{
  "n_layer": 9,
  "d_model": 192,
  "n_experts": 64,
  "experts_per_token": 2,
  "d_expert": 176,
  "d_shared_expert": 192,
  "activation": "swiglu",
  "moe_layers": [0, 1, 2, 3, 4, 5, 6, 7, 8],
  "router_score": "softmax",
  "normalize_top_k": false,
  "routed_scale": 13.2,
  "balance_loss": 0.00383,
  "balance_bias": false,
  "shared_expert_gate": true,
  "init_std_router": 0.00694,
  "lr_router": 0.00164,
  "vocab_size": 25865,
  "norm": "rmsnorm",
  "norm_eps": 1e-05,
  "tie_embeddings": true,
  "optimizer": "soap_variant",
  "lr": 0.00585,
  "beta1": 0.95,
  "beta2": 0.98,
  "grad_clip": 1.0,
  "batch_tokens": 131072,
  "seq_len": 768,
  "train_tokens": 805400000,
  "steps": 6145,
  "dataset": "wikipedia_en"
}
Below are experts of layer 5 (counted from 0) of a mixture-of-experts language model. Rows are named router (the router's row for the expert) and show model dimensions 0-191. Each number is 128 + 32 x the weight over its row's rms, rounded and kept within 0 to 255.
After each expert's rows: a language model's description of what the expert responds to; "comes after" lists some tokens at least twice as common just before its tokens as in all text. This comes from a sample of Wikipedia text that the model never trained on. Tokens count by the router's weight.

# expert 12
router [158 182 148 121 123 156 117 107  98  84 148 155 101 127 102 150 169  94 164 140 104 140 183  54 103 102 109 127 134  76 126  87 134  93  73 156 151 146 147 101 147 135  72 158 188 141 116 147  99  82 136 205 111 178  68 172 144 141 141 159 104 137 155 155 113 151 161 103 169  69 166 143 120 150  91  77 122 151 139 145 152 154  76 147  86 112 184 100  72 154  98 152 139 140 116 137 140  96 120 107 128 137  95 164 143 129 149 157 140 158  72 129 151 120 146  99  80 105 188 136 108 112 154 116 135 102 121 174  37  58 112  77 125 113 185  85 170  92 129 123 106 152  44 102 116 154 116 122 173 176 116 100  70  99 117 133 144 109 143 134 132 113 125 107 138  52 164  88 142 125 104 103 154 146 128 132 116  89 167 110 119 105  97 168 206 122  88  70 110 122 151 129]
It responds to: Middle words of organization names like National, Democratic, Historic, Heritage, Legislative, Protection, as in party, register, agency and court titles.
comes after: " the", " National", " of", " States", " State", " American"

# expert 19
router [153 146 133 159 193 112  94 162 120  90 130 176 108  80 117 175 171 115 132 158  99 108 131 110 118  92 129 135 128  93 164 116 137 154 115 121 154  78  79 145 178 165 146  93 185 176 135 124  79 141 138 174  69 132  95 108 141 116 144 134 109 162 135 161 116  62 127 134  97 107 135 148  78 151  78 116 152  69 139 140 148  92 182 147 105 107 140  87  95 167 119 165 133  94 147  78 155  98 154 112 164 117 137 157 128 170 105 112 199 137  89 143 121 132 142 172 159 111 180 108 177 113  90 144 123 123 114  55 119 146 116 129 159 136 116 119 133 144 104 115 170  55 174  77 118  88  90 107 134 222 150 110 143 114  68 108 134  70 112 134 117 113 164 171 113 148 138 129 133  77 151 108 232 167 178 116 120 148 157  51 120 118 150 159  83 153 137 118  88 150 107  71]
It responds to: General nouns after the, a or his, often before of or in, such as development, school, population, information.
comes after: " the", " a", " his", " The", "'s", " their"

# expert 58
router [ 87  81 125  91 151 105 103  95 106 158 147 106  67 173 145  97 106 121 137 168 120 175 103 171 156 106 123  86 160 118 160 171 156 121  75 127 172 114 122 128 142  89  82 106 115  96 151 107 135 168 114 109 131 153 142 104 147 153  89 110 139  74 160  94 188 110  77 129 146 141 126 122 146  89 147 163 129 174 100 187  55 142  93 157 178 174  75 128 140 118 153  69  99 170  87 142 107 190 168  86  97  83  69  97 123  89 131 158 119 119 141 141  71 104 132  95 150 180 105 138 116 180 163 126 165 147 103 156 121 121 206  97 149 147 167  72 151  93  79 152 120 158 110 141  93 133 157 153 114 102 143 186 156  91 180 108 147 162 152 177 110 129 159 110 135 179 107 129 185 180 105 163 167 115 136  86 132 119 148  91 144 137 182  74 114 100 185 160 160 127 146 107]
It responds to: The article the or The after prepositions like of, to, by, plus capitalized names opening table cells, e.g. The, Sydney, Disney.
comes after: " of", " to", " by", " for", " at", " on"

# expert 9
router [ 87 205 123 115  66 174 148 112  95 151  97 151 108  80 136 119 156 166  96  82 189 129 142 144 168 101 128 142 133 158 101  96 129 173 123 156 115 186 138 134  78 140 108 132 141 123 121  59  81 114 163 100 185 111 134 104 110 172 158 127 117 137 177 149 129 135 179 134 131 120 127  59  97  64 112  47 123 104 124  65 186 122 155 144  76 110  78 125 145  97 140 202  84  85 155 103 136 121 105 155 118 133 159 102 171 147 114 147  62 155  94 136 130 105 105 143 121 154 137 182 133 118  89 137 109 164 127 137 126 137  72 200 104  70 101 165 162 132 115  66 127 113 104 135 145 149 144 120  41 120  86 161 154 120 151 169 120  80 124 115  99 165 109 168 157 149 112 157 114  99 154 144 120  82 124 167 121 164  85 169 147 169 130 115 130 170 127  58 160 129 151 107]
It responds to: First word piece of a capitalized proper name, often foreign people or places after the or of, such as Kab, Par, Har.
comes after: " the", " of", "-", " de", "=", " The"

# expert 13
router [143 111 151 189 132 129 157 106 127 122 157 119  90 139 198 110  91  96 130 148 136 148 130  93 210 166 130  98 105 120 133 126 132 109  99 113 159  74 142 118 143 105 113 165 159 103  73 139 186 136 149 132 165 134 116 131 169  79 167 155 160 132  94 108  92 148  99 123 113 113 163 141 118 119  91 172  43 165 133 138  80 118  81 120 111 159 141 144 139  80  92 111 139 119 217 172 113 139 126 107 180 107 100  95 164 132 119 100 170 116 140 169 188 142 108 130  80 139  97  98 106 112 144  81  98 122 118 129 109 111 193 109 152 126 165 131 119 102 189 140 102 142 118 112 106  45 168 189  89 102 145 128 118 200 118 171  89  53  84 135  13 156 129 128 174 117  98 123 149 153 127 117 159 146 149 164  99 140 154  99 148 167 134 158  89 124  74  80 163 150 110 131]
It responds to: List dashes, pipes and field labels opening infobox or taxonomy lines, e.g. Suborder:, Family:, Born:, Recorded:.
comes after: "\n", "-", " ", " •", " Full", " Binomial"

# expert 22
router [101 175  93 136 162 122 150 151 172 126 181  84 103 103  69 105 166 105  57 185  82 153 108 138 130 156  50 117  84 109  75 109  67 190  97 196 148  99 157 102 143 142 139 127 160  83 164  84 143 144 172 132 157  95 160  90  65 108 119 115 140 164 125 144 123 118  99 164  89 119  66 140 142 204 149 106 129 154 145 105 109  98 144  97 139  78 105 198 109  97 115 128 149 149 145 151  70 133 142 172 153 180 140 156 153 109 159 139 160  90 114 138 158 112 121 166 154 156 100 109 120 148 139  83 105 146  82 119 106 181 172 112  46 127  53 114 142 148 124 128 127 131  84 176 127 137  85  83  82 132  99 126 149 157 192 136 133 153 136 144 169 132  83 106 133 141 169 169 134  83  81 138 109 133 112 125 157 110 112 151 115 176 128 118 107 147 170 146 152 119  71 104]
It responds to: Line breaks and closing == marks of wiki section headings, plus breaks after taxonomy lines, captions and table rows.
comes after: "\n", ".", " ==", "===", "==", " ==="

# expert 8
router [ 75  83 126  86 152 110 102  95 104 162 155 104  68 178 155  93  98 128 143 162 123 178  93 172 155 106 127  83 161 116 155 179 154 112  67 122 165 101 124 128 142  86  75 108 118  97 151  95 146 171 114 110 134 152 149 109 143 150  87 109 131  76 164 101 186 116  78 122 144 138 128 116 143  88 144 166 134 176  98 184  56 140  98 149 179 170  77 117 142 131 148  70 101 172  83 148 108 190 161  86  98  94  66 100 126  94 132 149 120 121 143 138  81 107 121  94 148 182 105 136 116 174 160 133 165 147 104 157 127 122 203 102 147 147 162  72 157  94  77 153 120 161 113 145  97 134 153 156 117 106 137 186 163  95 178 108 144 165 151 173 114 139 162 115 134 176 102 128 182 178 105 169 170 117 142  84 128 121 153  87 145 138 179  75 112 103 183 156 161 133 144 115]
It responds to: First token at the start of a line, table cell or heading, often digits, capital letters or New, such as 5., New, ==Early.
comes after: "\n", "|", "-", "/", " '", ":"

# expert 28
router [ 77  85 126  88 152 103 104  98 111 153 153 102  64 169 139 100 103 125 137 169 122 173  96 167 151 106 120  90 161 112 153 171 156 116  77 125 174 118 123 127 146  91  76 105 116 102 161 103 136 168 109 107 133 149 144 109 147 157  94 109 135  79 161 101 189 109  78 124 142 138 127 118 149  89 147 158 135 172  99 177  51 139  98 152 180 174  73 123 141 118 155  71 107 170  82 144 113 190 164  86  93  83  73 100 125  91 128 155 116 121 142 144  71  98 131  92 156 184 103 140 114 182 160 120 166 147 103 157 126 120 203 100 154 147 164  70 149  95  79 149 124 151 106 141  94 138 155 159 114 107 150 192 150  86 178 105 146 163 161 173 104 129 159 114 136 177 104 131 190 177 104 171 172 118 139  86 132 126 150  92 144 134 180  74 119 105 184 160 161 134 146 105]
It responds to: Forms of be (was, is, were, been) after a subject or which, mostly before passive participles; also some table-row line breaks.
comes after: " |", " it", " It", " which", " he", " He"

# expert 0
router [ 85  85 126  86 159 102 100  98 111 162 146 106  63 166 145 102 103 120 140 166 123 173 100 168 156 112 124  85 161 114 162 178 157 122  75 125 176 113 118 124 139  86  82 108 115  95 156 106 142 173 116 106 131 152 146 105 148 150  90 109 136  75 162  97 182 114  80 128 142 136 127 124 146  93 151 162 128 169 100 187  55 140  97 153 181 174  73 123 138 115 156  68 105 166  90 144 107 189 164  85  94  82  71  98 119  91 128 152 119 122 139 144  74 100 125  91 157 179 109 139 115 186 162 125 167 147 101 153 119 122 203  97 150 148 165  75 151  95  76 153 120 155 109 142  87 138 156 149 118 105 147 190 162  93 176 106 147 165 154 178 102 131 162 114 136 183 104 128 185 175 106 162 165 115 132  89 126 120 148  85 143 136 181  75 114 102 184 160 154 130 150 103]
It responds to: Line breaks and list dashes ending entries in bulleted lists and tables, plus sentence-final word pieces with a period, like century., respectively.
comes after: "\n", " (0)", "–19", ")", "----", "1)"

# expert 63
router [ 80  80 127  85 157 104 101  94 106 158 150 110  71 168 143 100 100 128 135 154 117 174 101 168 159 106 128  90 163 111 157 176 159 123  80 124 177 114 127 128 137  91  79 101 115 101 153 110 143 166 107 114 129 150 146 110 143 148  88 109 139  74 164  97 188 111  72 125 140 139 126 124 147  83 145 170 132 172  97 180  51 142  98 154 173 177  79 126 138 120 152  68 103 166  86 142 116 194 164  81  99  86  68  95 124  92 129 157 121 123 138 138  70 100 130  93 152 183 106 136 116 176 162 128 167 145  97 156 126 122 208 101 153 146 160  68 149  94  75 148 123 149 101 147  93 140 159 160 114 106 140 192 156  98 177 108 145 162 149 179 107 134 162 111 139 177 107 128 185 177 102 166 170 116 139  91 132 121 155  92 142 132 181  77 115 103 185 154 161 132 148 107]
It responds to: Indefinite articles a and an after verbs or prepositions, such as is a, married a, making a; also some verbs like build, create.
comes after: " to", " as", " is", " was", " with", " for"

# expert 51
router [ 73 114 144  65 149 100 119  76 134 108 161 109  73 167 151 106  91  81 137 195 130 169 120 163 166 110  97 110 141 104 146 145 154 133  50 149 157 152 119 139 151 115  93 139 130 128 137 131 151 183 117 104 106 161 137 101 110 144 107 123 155  81 129  82 179  94 145 138 137 160 149 106 154 129 137 171 138 174  91 181  75 131 112 152 201 168  76 115 133 128 152  64 116 162 128 157 111 195 141  93 114  85  94  86 138  96 137 155  96 121 116 127  78 108 119 124 136 172 105 109 126 185 143 139 191 144  91 136 111 111 227 101 158 136 160  67 122 124  78 180 148 109  89 123  85 132 168 150 109 121 140 196 137  84 132  78 142 177 149 184 102 110 144 114 137 162 100 116 156 162  83 169 193 117 125  71 130 142 122  79 131 120 172  73 106 125 149 153 165 151 162 119]
It responds to: Pipe separators between table cells, especially after a name cell before numbers; also copulas like is, are, were.
comes after: " ", " 0", " 1", " —", ")", " 2"

# expert 52
router [ 80  88 137  85 158 105 106  97 108 147 154 128  83 157 158  94 106 110 100 200 119 164 111 161 154 115 116  98 149 108 155 179 138 136  77 121 162 104 109 131 137 108  84 123 120 114 114 116 151 164 108  94 114 150 126  99 123 165 107 109 139  84 136  87 187 104 115 136 128 158 135 108 137 116 148 166 136 199  95 166  57 131 108 150 201 169  58 142 140 118 137  78 103 152 109 129 122 210 172  98  95 110  78  71 132  94 125 185 109 113 144 144  71 107 155 120 163 168 114 126  89 179 151 130 184 167 100 132 110  98 193  87 161 150 154  84 138 100  76 177 122 130  71 134  86 132 163 155 128 107 125 211 158 107 167 106 139 148 155 178  77 125 162 136 130 183 110 142 155 162 102 181 164 123 127  72 143 132 156  92 154 154 191  94 101  96 153 147 156 144 156 114]
It responds to: Pipe separators right after a cell value in wiki tables, often the last cell before a line break; also semicolons and commas in lists.
comes after: " ", " 0", " —", " 1", ")", "\""

# expert 62
router [110 135 142 132 106 112 144 133 118 169 118 140 174 170 163 128 112 135 163  99 152 100 102 158 190  90 148 140 132  77 121 130  47 147 164 171  90  60 130 121 167 141 114 141 168 141 117  93 171 174 160  88 156 143 144 128 167  81 159 169 105 132  98 123  57  87 146 138 116 159  86  84 134 127 126 142 127  99 183  44 167 145 122 127 155 116  89 118 146 124 152 149 119  81 132  89 134 147 143 135 149 139 134 173 104 124  80  56 141 140 124 128 146  70  58 130 182 140 110  97 119 117 157 143  83  92 159 125 186 129 157 151  48 184  77 153 121 148 156 115 156 161 107 138 119 101  59 135  74 105  91 117 126 120 156 144 141 174  75 110 136 152 124 188 167  95 134  90 132 140  51 124 137 125  77 181 102 171 130 173 140 188 110 116 113 164 115  90 149 173 133 159]
It responds to: First letter or letters of a lowercase word split into pieces, often right after an opening quote, such as "c, st, sch, f.
comes after: "\n", " a", " \"", "/", " an", " '"

# expert 24
router [194 107 151 103  99 110 101 139 176  96 110 125 206  94 164 116 155  52 195 129 106 111 115  70 114 104 154 140 127 115 148 110 138 126  50  68 166  88 120  75 142 155 118  73 176 133 125 119  92  54 163 164 171 105 133 117 138 113 119 124 127 120 116 180 152  91 124 104 118 111 135 159 156 133  82 127 125 162 147  93 111 145 206 111  98 110 186 140 157  65 127 171 134 121 131 128 133  92 110 117 122 174  96 147 180 143 160 139 196 146 148  79 190 182  97 128 179  96 155 176 117 102 144 120 108 214 121  97 133 132 153 108 129 130 143 159 142 151 132 121 148 151 171 147 139  85  87 153 149 141 173 170 107 113 106 164 147 139 137 104 119 170 140 119 134 124 181 194 154 139  81 131 177  97 157 169 107 149 178 128 172 166 181 128 127 163 137  81 164 132 137 149]
It responds to: Column headers and blank cells in wiki tables, such as Ref., Votes, %, Candidate, Result, Film, mostly in election and filmography tables.
comes after: " |", "|", ";", " Total", " Best", ":"

# expert 45
router [ 82  81 120  86 151 100 105  98 107 167 146 106  69 169 136 100  99 109 135 170 112 166  92 165 155 104 124  91 159 122 171 164 156 121  78 126 175  98 110 126 142  91  89 100 114  92 157  97 146 175 112 112 132 152 146  97 145 151  94 111 135  85 168 109 192 123  79 131 144 135 130 122 138  82 148 151 124 166  99 183  55 138  96 154 181 158  84 124 142 126 154  68 106 160  78 142 120 183 165 100 105  78  78  99 122  94 132 154 124 121 139 130  71  96 130  99 159 187 105 134 114 192 157 130 168 143 104 156 129 123 210 100 156 143 169  71 149  89  81 153 122 151 106 131  98 134 166 166 117 108 143 191 167  93 185 106 143 165 148 182 117 131 163 116 139 185  96 125 169 177 108 163 168 109 137  82 131 119 156  89 146 139 181  78 121 103 196 157 153 134 149 109]
It responds to: Month names in dates, mainly in tables and after in, such as December 1477, 8 March, June 13; also day and year numbers.
comes after: "|", " |", " in", "In", " In", " on"

# expert 40
router [178 203 118 136 141 139  64 113 176 131 130  80 135 155 150 155  95 116 172  52 119 152 157 104 140 204 156 125 145 147 131 108 165 106  76  89  98  83  96  98  86 160 102 115  78 166 167  95 162 136 131 146  89 128 163 211  84 186 111 165 139 133  91 103 140 187  92 123 103 136 145  92 119  76 124 121  61  78  95 128  95 154 137  82 161 147 167 147 126 148 149 135  96 143  79 105 158  35 125 171 176 172 148 143 124 101  94 175 147 114  97 148 109 106 191 105 108 129  87  96 103 123 125 170 178 144 118 129 153 111  99 104 196 115 128 158 114 112 129  97  87 124 132 169  84 125 154 130 159 148 118 124 135 136  95 149 102 124  93 122  86 133 178 138  69 105 105 158 133 104 169 130 116 120 147 133 114 172  73 172 130 132 116 118 134 128 168  76 120  61  98 121]
It responds to: Past participles and past-tense verbs, often after was or were, e.g. named, released, used, appointed, and ending pieces like Arg-ued.
comes after: " was", " were", " is", " and", " he", " be"

# expert 44
router [102 134 131 141 115 109 113 125 141 141 138 147 191 104 186 142 120 138  84 142 126 102 201  73 102 188 144 125 140 152 163  84 148 122 189 125 115 106 141 172 136 153 159 139 150  93  92 147 133 156 136 167  93 135  92 142  78 126  94 102 121 133  76  94 155 114 109 167 169 124  75 159 106  84 110 149 106 113 188 154 145 128  81 119 154 187 127 139 104 115 138 129  82 150 112 119 167 117 142 177 109 120 112 113 107 152 144 180 145 105 175 138 159 149 136 125  72 159 121 126  90 144 101 124  60 102 154  92  85 130 160  94 101 129 118  81 111 227 143 144 130 165 140 155  96  79  59 119  78 112 121 100 110 116 145 165  66 157 112  73 157 106  57 142  87 137 112 147 105  69  95  49 151 154 107  87  80 120 144 123 107 124 145 129 191 118  84 135  68 176 137  55]
It responds to: Articles and determiners opening a noun phrase, mostly after prepositions or verbs, such as the, a, this, each, same.
comes after: " of", " in", " at", " to", " on", " for"

# expert 41
router [ 78  81 126  82 121 102  92 129 107 165 135  94  68 175 166 107 104 118 137 176 134 180 121 149 155 100 119  90 152 114 167 173 149 108  73 124 152 107 108 126 141  88  90 127 115 112 155  80 101 161 121  85 148 134 153  86 140 169  77 117 136  64 163 115 170 104  73 133 138 123 118 122 126  86 154 152 127 172 107 173  79 121  92 151 162 170  79 107 128 102 170  62  97 159  74 138 118 191 156  85 105  78  69  83  93 106 115 156 136 146 158 125  73 114 141  89 133 181 113 140 123 207 140 136 168 141  96 148 140 129 209 116 127 159 163  57 162 114  89 156 119 156 110 155 101 134 165 175 125 108 119 185 162  92 164 107 139 156 172 169 117 131 136 114 132 149 104 131 186 168  81 145 173 117 114  83 121 144 141  87 156 150 180  92 125 101 184 156 138 135 143 104]
It responds to: Small integers and two-digit numbers, mostly in table cells or counts and dates, e.g. 20, 5, 26, 43 people.
comes after: " |", "|", " on", ":", " /", ";"

# expert 14
router [ 74  91 120  82 181 100  95 114 123 150 163 120  91 170 135  91 119  98 170 157 114 124  87 148 157 133 129  98 165 129 166 149 148 132  56 104 147 113 125 118 171 103  73 117 135 131 154  74 130 186 103 107 137 143 129 140 153 134 106 119 136  75 156  94 165 119  77 132 139 142 125 117 137  85 127 150 131 165 101 185  90 140 100 151 171 199  59 121 119  99 122  97  99 148 120 149  95 199 168  94  80  79  48  76 141 100 114 153  91 120 144 130  91 123 115 122 132 184 114 130 128 177 156  98 145 173  99 154 119  97 219 132 147 140 181  76 157  91  82 124 126 149 105 115  76 142 167 165 125 121 146 163 138 118 199 101 149 165 154 191 130 117 172 116 125 185 101 137 165 161 125 151 196 123 144  62 126 110 163  80 148 149 168  84 115  94 155 160 122 118 148 126]
It responds to: Country codes and country names before athlete names in results tables, plus pipe separators and words like and, by, such as GBR, USA, Korea.
comes after: "\n", " ", " United", "\n ", " New", ")"

# expert 34
router [ 81  80 125  87 154 102 102  95 112 162 147 100  68 167 151 102 104 123 137 165 123 174  93 170 158 106 125  86 161 115 157 173 157 115  79 124 178 113 119 125 141  89  85 105 113  98 159 111 137 169 116 107 139 152 142 103 139 154  91 109 136  79 166 100 187 111  74 131 143 134 124 121 150  88 148 158 131 172  96 183  51 141  93 150 178 172  79 126 137 120 154  66 102 164  84 137 107 190 166  90  97  88  64  99 118  90 133 154 120 121 139 139  75 102 128  95 157 181 107 139 123 183 161 130 164 146  99 157 124 121 210 104 150 145 165  74 151  97  76 157 121 148 108 140  92 136 155 153 117 104 141 191 153  87 176 103 145 170 155 171 116 130 162 114 135 181 108 133 185 174 102 164 168 111 140  90 130 119 153  84 145 139 180  74 117 102 189 157 156 128 153 107]
It responds to: Subject pronouns and relatives like It, There, which, that starting a clause, plus small numerals and years in titles and tables.
comes after: " |", " on", " in", ",", " that", "."

# expert 36
router [196 143 124 121  95 115 107 100 110 119 121  86 155 133 155 140  85  66 162 171 107 148 109  92  76 143 134 101 131 100  72 171 129  97 135  73 103  72 150 143 167 139 138 149  87 163 156 164 152 151 129 114 119  84 135 117 147  99 134  97 147 137 152 133  66 142 136 140 161 150  76 149 168 154 162 135 147 112 157 173 130 173 149 173 118 165 147 134 100 153 119 102 115  95 152  85 165  57  87 122  92 102 123 117 139 102 120 111 143 123 213 147 130 142 177 145 154  75  96 100 141 128 145 138 137 162 127 134  80  81 180  95  55 153 175  86 102 175 102 125 148 147 179 171 115  68  54 156 171 190 160 134 184  99 137 134 138 153 113 139 178 116 119 145  87 147  53  98 109 132 104 103 198 109 155 114 146 161 151  89  86 105 170 145 165 194  95 138  85 123 132 120]
It responds to: Adverbs and adjectives of time, sequence and addition such as also, then, later, former, now, still, even, often.
comes after: " was", " the", " is", " and", " are", " See"

# expert 31
router [140 151 148 194 158 147 125 141 167  88 155 101 172 109 103 175 204 115 103  89 160 163  91 135  95 180  73 131 136 119 103  62  24 153 152 169 110  89 100 118 149 134 133  81 108 125 156 197 131 155  67  93 107 105 138 106 119 109 121 143 117  72 144 115 138 142 149 140 144  85 146 150 122 123 155 164  80 171 166  66 202 127 157 109  91 126 116 144 162 104  83 140 153 163 115 144 168 153  64 136 115 167 240 162 120 111  69 143  97 138 101 149 192 108 140 116 148 132 146  97  88 158 121 131  85 114 139 146 125 135 154 116 132 152  90 124  85 121 135 137 103  85 136 138 199 145 111 124  82  99  93 118 162 140  93 116 128 118 112 162 174 145 122 159 130 124 169 139 155 111 122 110  81 165  91 123  91  81  81 133 149  76  88 111 114 154  87 150 120 132  82 161]
It responds to: Line breaks ending paragraphs and title lines, section-heading openers like ==See, and taxobox values such as Animalia.
comes after: "\n", " =", ".", " ==", "===", "=="

# expert 7
router [ 92  94 122  92 158 102 114  94 114 153 153 116  65 175 138 101 102 123 145 170 120 162  98 166 157 114 118  93 156 109 175 171 156 117  62 133 180 104 122 131 147  90  91 101 115 108 149 114 156 179 109 107 132 169 136 109 145 160  83 118 137  82 159  90 183 109  72 126 144 135 137 111 148 108 145 160 130 185  94 186  58 130 100 163 171 163  79 126 132 121 160  54  98 167 103 143 104 195 155 105 108  81  86  97 135  85 133 155 102 102 133 138  78  95 138 107 139 187 113 143 113 177 157 118 175 142  99 148 119 126 216 109 157 148 169  76 144 104  72 160 129 148 105 120  98 129 158 158 121 100 135 184 147  97 167 103 144 166 159 195 104 137 164 118 132 179 102 127 176 177 102 164 174 121 141  82 133 106 150  89 145 129 177  82 114  93 186 160 159 138 153 117]
It responds to: Pipe separators between numeric cells in sports and statistics tables, plus the words when and that and bullet markers.
comes after: " ", " 0", " 1", " 2", " 3", " 4"

# expert 42
router [149 131 155 131 144 124 171  99 135  87 140 145 167 141 116 168 163  99 152 145 114 118 117  87  97  99 126 137 109 138 109 170 162 110 158  98 149 159 184 126 169 120 149 139 200 181 155 135 116 170  87  79 136 148  87 137 137  54 154 134 115 150 132  74 131  94 154 133 131  91  96 100 114 107  72 129  72  77  98 125 142 127 181 162  83  91 173 166  73 127 103 161 157 102 165 138 139 128 148 103 141  90 116 145 102 176 122 137 125 155  77  61 161 127  64 127 116  92 107 161 185 144  83 100 114  93 118 140  88 107 169  90 168 144 119 109 140 126 124  75 158 146  75  51 139 133 114 115 179 196 164  88 125  91 168 119 145  75  84 123 172  93 116 110  99  58 114  81 135 134 122 119 157 156 112 103 129  79 167 111 162 118  82 198 170 131 148 100  62 115 173 157]
It responds to: Key nouns inside proper names of events, leagues and bodies, such as World Cup, World War, University, League, British, European.
comes after: " the", " United", " New", " World", " of", " in"

# expert 47
router [192 117 128 143 217 134 131 162  98 121 114 124 106 140  77  86 154 148 146 123 118  86 130 122 145 106 144 141 132 105 148 110  92 192 121  88 128 149 128 127 113 161 134 159 167 141  74 154 154 117  85 174 130 146 145 167 103 133 115  91 124 175  73 118 124 162 142 169 145 113 170 167 102 137 104  28 123 141 103 129 183 137 146 101 138  90 131 143 143  88 129 136 207 162 100 108 174 107 198 148 182 204  96 101 132 120 131 159 105 129 138 123  91 122 148  96 187 103 133 151  98 161  76 103 182 116 113 150 136 179  86  99 178  53 137 128 125 115 124 101 109 104 150 151 160  95 144  71 166 132 139 120 105  95  74 155 166  83  98 192 151  68 152 112 129 103 141 176 179 130  96 148 103  98 126 146 172  90 140 144 172  81 180 113 142  85 138 173 108 101 102  92]
It responds to: Middle and ending pieces of proper names, often French-looking, e.g. Ma-ure-y, Va-ude-ville, Scott-ies, plus Art, Christ.
comes after: " B", " K", " T", " F", " G", " D"

# expert 3
router [ 82  80 123  85 150 104 102  97 112 159 149 103  64 171 141 100 101 123 136 169 123 177  96 167 157 108 123  86 162 113 160 175 156 119  77 127 173 113 121 125 143  89  81 110 113  98 156 107 140 170 113 108 129 151 145 103 145 151  88 107 135  78 164 101 187 110  78 129 141 138 127 120 148  85 149 158 131 172  94 183  57 139  94 152 176 172  78 121 137 119 158  69 102 165  85 145 112 188 169  86  95  83  69  94 124  90 130 155 119 121 137 144  73  99 129  94 151 185 101 134 117 180 162 128 170 144 100 153 124 124 207 100 149 150 163  74 150  94  78 154 122 151 107 137  92 141 159 154 115 107 147 187 158  90 172 109 148 159 158 177 112 126 162 112 137 181 105 132 191 177 107 161 168 112 136  86 130 121 147  92 149 137 179  78 114 100 183 158 160 130 151 106]
It responds to: Line breaks ending table rows and sentence-final word pieces with periods, such as history., it., ing.; also sentence-opening There, In, During.
comes after: " |", ")", ";", "|---|---|", ");", "|---|---|---|---|---|---|"

# expert 61
router [ 80  80 121  87 153 106 101  96 110 159 146 108  65 171 142 100 101 125 134 165 117 172  98 169 157 104 125  90 166 121 155 169 158 116  73 131 177 116 126 127 135  88  79 112 115  98 154 110 139 166 119 108 135 151 146 109 144 153  89 108 135  74 161  95 187 112  76 128 145 140 125 115 152  94 147 157 132 170  99 186  56 141 100 157 181 177  77 125 137 120 158  69 105 163  86 144 107 187 167  82  90  83  64  92 130  87 126 157 121 119 140 139  77 102 130  96 148 182 103 136 112 181 163 130 167 145 101 157 123 122 205 102 150 148 166  69 149  97  78 156 125 157 106 141  95 133 156 154 116 106 145 192 158  89 175 111 147 164 155 178 101 131 155 117 136 177 106 126 182 179 108 162 169 117 136  83 127 122 145  90 147 136 180  76 115  99 187 158 159 128 150 106]
It responds to: Possessives his, her, their, its and 's, plus articles, before nouns like own, first, father or mother.
comes after: " as", " of", " with", " was", " is", " in"

# expert 2
router [162 135 167 111  87 144 114 135 131 120 120 180 151 128 124 133 153 190  74 133 129 128 120 145 133 101 124 101 110  81 181 110 112  99  81 106 138 131  71 155 155 118 156 121 131 130 107 159 120 107 120 174  85 134 126 199 133 131  89 154 100 124 113 108 127 109 103 141  34  71 185 127 140  55 113 109  92 118  82 153 137 115 175 161 142 117 141  84 144 142 118 110 174 100 104 157  51 111 116 148 142  96 101  68 115 145 177 142  96 180 122 107  83 109 141 166 109 140 138 101 107 158 125 164 120 156 122 167  78 107 116 118  87 160 120  72 229 123 149  83 145 147 124 169 184  85 115 110 150 138  60  55 149 113 104 163 157 104 146 125  94 204 161  96 147  85 190 126 171 138 160 115 180 159 121 141 156 138 139 129 165 135 107 190 156  66 134 131  83 109 155 119]
It responds to: Nouns and adjectives for materials, colors, weapons and machines, often in specs or sports lists, such as gold, gun, steel, fire.
comes after: " the", " a", "-", " and", "|", " The"

# expert 46
router [ 87  84 130  85 158 102 104  95 114 155 152  98  68 164 143 100 101 121 132 176 119 177 103 167 160 114 125  91 159 110 152 176 158 122  73 123 169 120 121 133 137  93  79 103 118 103 155 104 141 176 117 103 125 155 146 101 142 152  96 105 137  80 159  95 185 109  76 125 142 139 130 118 143  88 149 157 124 177 104 181  60 139 101 150 185 175  71 128 136 120 153  66 107 170  88 139 108 191 165  92  98  95  68  97 125  89 130 162 120 119 139 148  74 100 138  98 163 184 107 143 112 183 158 124 178 149 105 154 123 118 204  97 157 147 157  73 146  94  78 158 114 138 103 139  87 137 153 149 119 103 148 200 156  95 176 115 147 164 156 177 106 136 163 114 134 186 104 128 179 178 106 161 168 118 138  79 131 123 145  92 143 139 187  80 110 102 182 159 156 127 151 105]
It responds to: Pipe separators and row-ending line breaks in numeric tables, especially between the final figures of a row; also some was, were, They.
comes after: "\n", ")", " ", " (0)", " 0", " Votes"